config = dict(
    lr_router=0.00177,
    learning_rate=0.00963,
    train_tokens=794400000,
)
Below are experts of layer 5 (counted from 0) of a mixture-of-experts language model. Rows are named router (the router's row for the expert), up (a neuron's input weights, with its number) and show model dimensions 0-255. Each number is 50 + 15 x the weight over its row's rms, rounded and kept within 0 to 99.
Before each expert's rows: a language model's description of what the expert responds to; "gets" lists some tokens that make up at least twice as much of what it gets as of all text. This comes from a sample of Wikipedia text that the model never trained on. Tokens count by the router's weight.

# expert 46
Description: Head nouns after the, about to take of or by, e.g. harshness of, morale of, landscapes, family, Army, campaign, length.
gets: " ", "ation ", "ing ", "al", "game ", "tion "
router:34 38 51 41 29 58 46 63 23 37 55 71 45 42 19 71 65 63 32 31 71 41 36 72 61 66 35 12 52 72 36 53 59 66 56 40 49 67 69 41 70 40 47 63 63 52 26 42 59 64 32 30 62 44 36 34 40 51 64 70 35 56 63 80 65 45 46 62 39 67 49 67 36 40 64 63 37 61 62 36 73 34 38 64 70 66 49 29 50 43 40 72 62 37 52 34 45 75 36 64 37 55 33 66 59 37 66 32 40 63 62 33 42 34 61 49 36 39 22 49 64 35 38 30 60 30 75 29 31 50 63 23 35 25 75 72 40 58 49 61 58 27 68 45 79 35 59 74 34 70 38 56 20 64 68 66 57 39 59 66 29 50 72 66 62 54 51 68 49 41 45 59 34 49 73 59 45 45 36 34 42 68 61 62 73 32 40 66 79 47 63 33 41 33 40 71 40 34 33 64 97 65 52 41 57 36 33 66 65 67 42 62 40 32 61 64 61 63 35 44 67 64 41 46 52 69 43 42 42 52 40 62 36 35 27 66 31 26 39 40 75 43 55 35 63 50 48 51 43 31 58 62 41 68 38 34
up1:50 46 37 62 38 65 45 72 27 60 53 36 61 38 61 68 56 53 84 09 43 50 47 43 17 36 49 42 62 60 36 24 71 47 57 72 38 27 30 50 38 43 19 52 43 49 35 52 60 52 57 42 72 47 75 61 48 65 41 28 67 51 42 32 56 45 79 47 50 54 57 46 47 50 62 59 47 43 50 77 37 62 30 75 67 54 61 58 47 68 42 46 59 31 76 34 29 59 68 63 19 66 50 37 41 31 48 57 48 53 51 45 34 42 46 54 36 56 62 25 50 44 40 35 50 35 40 25 46 61 57 56 41 46 51 32 63 51 75 45 67 39 74 35 35 47 39 59 66 28 22 70 36 51 55 67 36 72 80 56 42 52 43 16 68 39 72 82 27 55 86 53 49 62 44 51 34 56 12 43 33 31 46 50 62 49 55 65 45 31 57 00 37 54 22 47 80 78 54 53 54 73 68 62 56 38 26 63 54 33 23 31 54 56 60 50 77 58 44 37 36 41 42 28 62 54 62 57 30 77 42 73 73 19 37 53 67 39 62 59 41 46 56 51 46 44 39 47 49 60 54 48 60 32 47 32
up2:72 43 55 55 55 41 63 58 56 41 45 42 65 49 35 22 53 54 50 48 63 49 47 60 37 55 61 44 63 38 61 31 60 40 36 31 64 54 36 43 55 89 59 36 73 77 48 25 37 43 46 67 60 34 45 19 54 73 62 70 54 47 59 47 59 40 69 59 39 47 62 57 65 61 52 55 68 33 48 60 54 58 45 68 26 74 49 71 68 20 47 63 54 60 69 29 32 49 37 42 66 34 48 46 43 09 53 43 47 41 44 41 67 28 38 33 40 37 55 49 48 53 39 48 70 31 41 58 60 33 47 40 63 30 77 31 65 55 48 84 52 62 58 21 29 50 50 36 45 55 32 50 24 52 21 88 59 41 51 58 39 42 30 73 30 77 31 54 15 19 60 43 50 52 70 50 47 73 37 61 63 48 46 41 87 51 44 67 54 42 37 37 25 34 44 43 45 55 50 65 45 50 48 32 39 57 39 36 71 32 74 12 48 33 58 49 83 46 64 69 31 61 52 24 35 68 23 69 55 61 74 61 58 23 64 44 58 21 54 33 51 35 50 59 70 42 83 35 33 43 60 21 56 47 30 46
up3:39 55 61 45 53 39 68 72 47 63 62 58 69 46 32 58 55 67 56 61 58 55 46 45 38 56 62 30 49 55 58 73 62 45 59 25 46 45 36 22 64 93 38 60 67 72 83 51 55 60 49 36 66 38 40 34 66 46 63 60 33 68 43 53 63 42 47 39 23 54 45 38 56 76 47 48 41 36 70 34 57 65 40 55 72 82 35 20 61 59 67 49 28 67 43 61 70 32 24 49 55 61 77 45 61 57 41 64 44 79 23 53 44 66 65 42 47 40 17 51 58 22 37 45 55 61 60 58 24 27 56 62 79 41 58 19 59 61 20 61 64 55 44 56 33 41 70 46 72 44 40 43 56 62 48 99 56 50 49 55 33 45 49 54 48 37 50 59 24 64 56 58 72 84 50 65 33 23 53 61 54 42 49 54 14 73 34 51 41 66 38 26 36 27 31 43 70 41 37 81 51 38 53 49 10 58 35 50 57 56 56 56 55 84 49 44 42 59 72 54 40 74 61 67 49 50 38 63 46 47 40 67 43 38 47 46 27 10 67 35 50 41 79 56 44 53 48 55 39 47 69 44 39 58 45 45

# expert 28
Description: Commas ending a noun or list item before and, which, but, plus word-ending pieces, e.g. snowboarder, allowances, Karishma.
gets: ", ", "R", "an", "that ", "o", "a"
router:35 40 53 38 23 57 54 68 30 36 70 55 56 36 29 67 71 47 29 31 66 36 35 66 50 67 33 05 50 67 36 56 60 60 62 35 42 67 62 42 72 33 39 65 64 46 30 34 59 66 31 31 63 37 39 34 36 49 63 63 36 39 71 71 62 42 56 60 35 64 52 66 47 58 62 67 46 52 67 26 71 34 36 57 66 65 36 25 43 55 40 72 62 38 49 35 39 63 36 65 45 57 44 64 60 36 65 24 45 65 63 29 43 29 56 63 40 42 15 46 64 49 35 34 62 31 56 28 31 43 69 30 26 31 76 57 42 49 45 64 70 15 67 41 83 34 75 71 34 60 37 56 36 60 66 65 64 41 64 65 34 46 60 68 66 59 49 60 40 49 45 60 32 49 76 61 40 38 37 34 40 70 57 52 76 39 28 62 62 54 60 33 37 35 41 69 40 30 29 65 92 61 63 50 53 39 34 63 62 68 59 61 51 27 60 67 57 67 35 54 67 65 55 44 54 69 51 34 41 50 40 63 38 35 27 67 33 39 33 40 72 47 50 36 60 49 42 63 42 29 54 76 39 78 35 32
up1:60 38 25 78 44 58 46 53 11 29 46 62 71 57 52 24 35 59 54 47 50 54 43 34 31 52 34 59 43 63 38 47 39 35 42 38 81 65 93 99 40 52 87 37 25 54 54 54 24 81 35 46 12 41 35 42 40 52 33 22 52 34 45 31 58 64 63 36 25 25 31 39 39 58 50 49 33 46 35 50 59 51 54 60 53 60 46 47 60 40 57 58 55 57 78 52 53 50 67 36 38 47 76 58 51 64 59 11 57 41 33 60 32 53 55 38 40 60 31 68 32 55 54 54 53 52 72 24 34 61 67 47 54 47 54 44 40 11 56 47 45 38 59 64 64 41 35 71 53 37 09 34 63 58 42 43 42 41 50 50 67 42 36 54 87 51 78 38 47 46 56 61 39 42 58 51 44 38 24 44 36 72 60 39 63 27 51 72 64 38 68 49 40 54 56 43 43 38 37 26 39 52 61 64 65 77 59 45 47 46 34 33 61 17 72 55 29 45 59 62 45 59 69 42 70 29 37 58 59 50 51 52 63 41 63 59 51 50 38 54 73 30 73 35 78 67 51 51 32 42 36 36 52 36 44 52
up2:37 66 66 48 51 58 74 57 42 47 59 23 31 52 56 47 31 47 47 65 74 59 41 48 37 65 32 36 72 44 42 31 72 46 50 48 40 48 36 47 48 45 35 51 12 62 35 46 61 47 69 59 67 48 34 72 61 48 43 74 29 69 49 49 46 26 19 73 32 27 43 67 40 85 31 28 50 53 16 27 68 60 31 69 53 38 53 50 77 65 38 67 36 75 51 55 44 35 51 54 50 50 37 46 60 57 63 12 41 59 56 85 58 71 44 58 57 33 34 59 39 67 09 02 52 80 47 30 56 68 43 66 49 49 56 43 67 24 69 51 48 59 56 20 10 55 50 42 56 40 28 38 49 57 54 55 61 54 52 55 42 49 47 52 62 40 46 49 23 53 60 35 39 63 51 31 31 36 55 61 43 60 60 59 61 54 65 82 66 62 35 64 49 31 56 60 37 47 65 46 70 42 68 35 25 32 34 43 45 42 54 54 71 41 42 36 44 68 30 45 84 67 75 63 44 38 54 60 22 26 47 53 40 38 33 72 59 39 21 20 54 61 55 54 56 43 58 38 43 55 44 19 49 38 55 47
up3:44 71 49 31 40 46 44 64 44 44 77 42 38 46 40 56 75 55 68 52 61 72 43 59 66 55 18 31 38 89 56 61 56 88 38 78 45 62 46 80 47 18 34 51 40 72 52 50 39 31 37 61 69 54 44 29 60 25 35 56 62 26 45 61 54 70 41 37 50 39 40 40 42 63 64 24 42 56 71 79 54 40 45 62 50 68 55 52 49 38 44 32 63 72 63 74 52 52 38 47 60 24 45 60 24 39 62 75 41 65 40 44 28 59 50 47 34 30 43 43 58 48 37 48 85 23 66 60 50 66 68 54 42 48 63 43 78 59 31 47 69 61 85 51 39 39 46 28 37 18 15 54 58 34 89 79 54 72 63 56 36 52 35 45 34 56 46 61 45 60 65 31 44 37 54 43 49 39 64 56 65 64 41 51 61 72 69 61 86 70 37 31 35 41 38 40 38 71 36 64 50 36 50 32 31 38 44 56 65 52 43 45 64 61 52 45 47 46 50 68 77 60 53 39 32 31 37 28 40 46 62 50 42 27 52 42 74 50 67 45 28 23 26 46 54 41 62 43 18 43 51 60 52 69 32 49

# expert 15
Description: Commas, "and", "of" and similar joiners between personal names in credits, rosters and tables, such as "Gottwald, Seth" or "music of Derroll".
gets: ", ", "In ", "and ", "in ", "by ", "- "
router:40 40 50 46 29 64 38 63 23 39 64 67 55 47 15 71 50 50 32 30 63 40 41 72 54 76 36 05 44 73 37 59 63 67 56 45 44 69 67 48 60 44 46 70 66 46 21 38 66 58 46 30 63 36 36 28 37 53 57 69 33 39 70 64 63 40 44 56 34 63 53 66 42 52 66 70 30 59 61 34 71 35 35 58 73 64 39 28 47 57 52 68 67 51 42 36 41 71 41 65 41 61 38 66 56 38 72 32 48 67 61 35 38 27 55 57 37 37 22 62 66 35 31 34 63 34 71 36 34 46 68 28 34 20 79 70 40 65 45 64 60 24 69 48 76 35 59 75 39 80 38 53 31 64 68 66 48 39 60 65 29 47 59 65 63 52 49 66 43 46 47 57 30 52 67 62 50 42 41 32 44 71 61 55 80 36 34 65 60 50 71 29 40 35 38 69 56 33 34 60 86 61 66 52 51 29 35 61 61 73 44 67 37 29 62 68 53 65 29 49 67 66 40 49 65 59 47 38 42 40 39 60 35 34 21 68 29 27 48 32 71 48 56 36 54 39 46 58 44 26 53 62 35 63 45 33
up1:60 44 61 36 48 92 49 34 44 54 41 66 78 47 37 41 69 54 60 43 75 31 66 52 39 42 52 23 28 56 48 66 45 54 54 42 47 64 69 73 10 50 42 84 71 52 55 64 57 76 36 41 40 41 50 34 11 44 37 26 55 54 44 47 51 48 34 69 28 38 26 36 38 52 47 54 27 36 49 34 53 45 37 35 70 99 34 31 41 51 52 66 79 65 54 37 54 58 41 56 59 40 61 52 79 30 42 75 31 65 83 48 21 53 42 54 44 49 54 57 67 36 72 53 48 38 46 75 47 32 29 79 68 62 56 52 44 31 48 39 43 47 58 35 56 15 73 54 57 60 23 52 59 43 52 59 51 51 45 58 50 63 65 32 50 44 40 27 65 63 58 50 45 69 59 64 47 54 41 49 24 50 74 46 45 55 67 72 45 64 44 67 33 50 52 47 82 39 17 34 36 54 50 58 57 51 53 40 68 61 36 31 36 56 78 44 28 70 47 44 30 41 34 65 56 60 54 38 60 32 38 66 51 47 39 56 51 47 20 32 45 40 12 46 41 56 52 51 62 27 57 56 01 39 64 40
up2:56 49 53 19 67 24 32 33 35 46 57 58 44 47 46 79 27 54 40 39 43 47 26 42 41 66 38 63 52 39 37 52 74 70 58 40 51 53 37 36 47 56 60 34 63 45 44 38 48 49 79 55 55 31 62 72 61 48 33 40 69 66 63 28 58 42 65 42 08 35 31 54 46 37 43 35 39 59 30 85 40 33 37 71 65 56 49 37 73 32 43 43 50 52 52 47 50 57 41 45 52 43 60 65 42 30 68 65 48 71 64 38 50 68 46 49 46 52 39 74 55 51 53 47 40 43 59 21 77 36 62 50 52 45 47 26 57 35 50 64 35 77 45 43 41 69 27 60 62 53 13 60 38 51 64 93 79 33 66 78 60 24 39 57 41 22 48 41 49 53 67 59 40 48 13 56 65 39 21 63 25 41 47 48 54 49 53 68 41 43 12 67 27 47 43 66 50 72 52 44 55 29 31 49 48 22 36 43 79 26 39 50 46 46 65 55 67 22 46 52 33 56 29 35 42 31 33 42 21 52 39 50 45 57 38 34 49 08 45 70 50 39 69 48 61 49 55 61 77 53 38 11 57 56 64 42
up3:42 60 57 41 64 61 31 39 57 56 46 52 57 51 59 87 34 57 46 41 29 38 46 33 60 58 38 44 50 49 23 49 52 24 34 46 35 73 59 38 53 22 57 63 43 62 32 57 58 51 56 47 65 54 21 41 55 50 44 83 38 53 59 35 67 57 55 39 49 34 31 53 54 68 38 32 45 53 31 46 55 51 40 49 70 67 74 70 85 66 76 74 45 67 53 62 37 53 42 68 63 48 41 63 14 58 79 43 60 54 39 30 28 49 60 38 26 47 55 73 56 45 69 47 67 61 57 45 30 75 56 46 33 34 48 31 34 30 29 50 49 41 46 42 38 68 41 38 82 64 28 24 53 56 41 43 35 37 39 77 66 29 52 57 55 75 30 72 32 44 54 46 42 27 56 40 39 25 10 47 56 43 66 61 64 42 44 58 53 49 45 49 50 58 45 54 64 45 77 69 80 68 79 43 67 49 83 82 59 65 24 43 43 15 70 27 81 71 41 71 70 29 50 59 58 38 58 32 53 69 25 46 34 52 44 45 41 77 46 64 39 30 56 71 63 50 52 66 39 60 53 27 59 68 63 58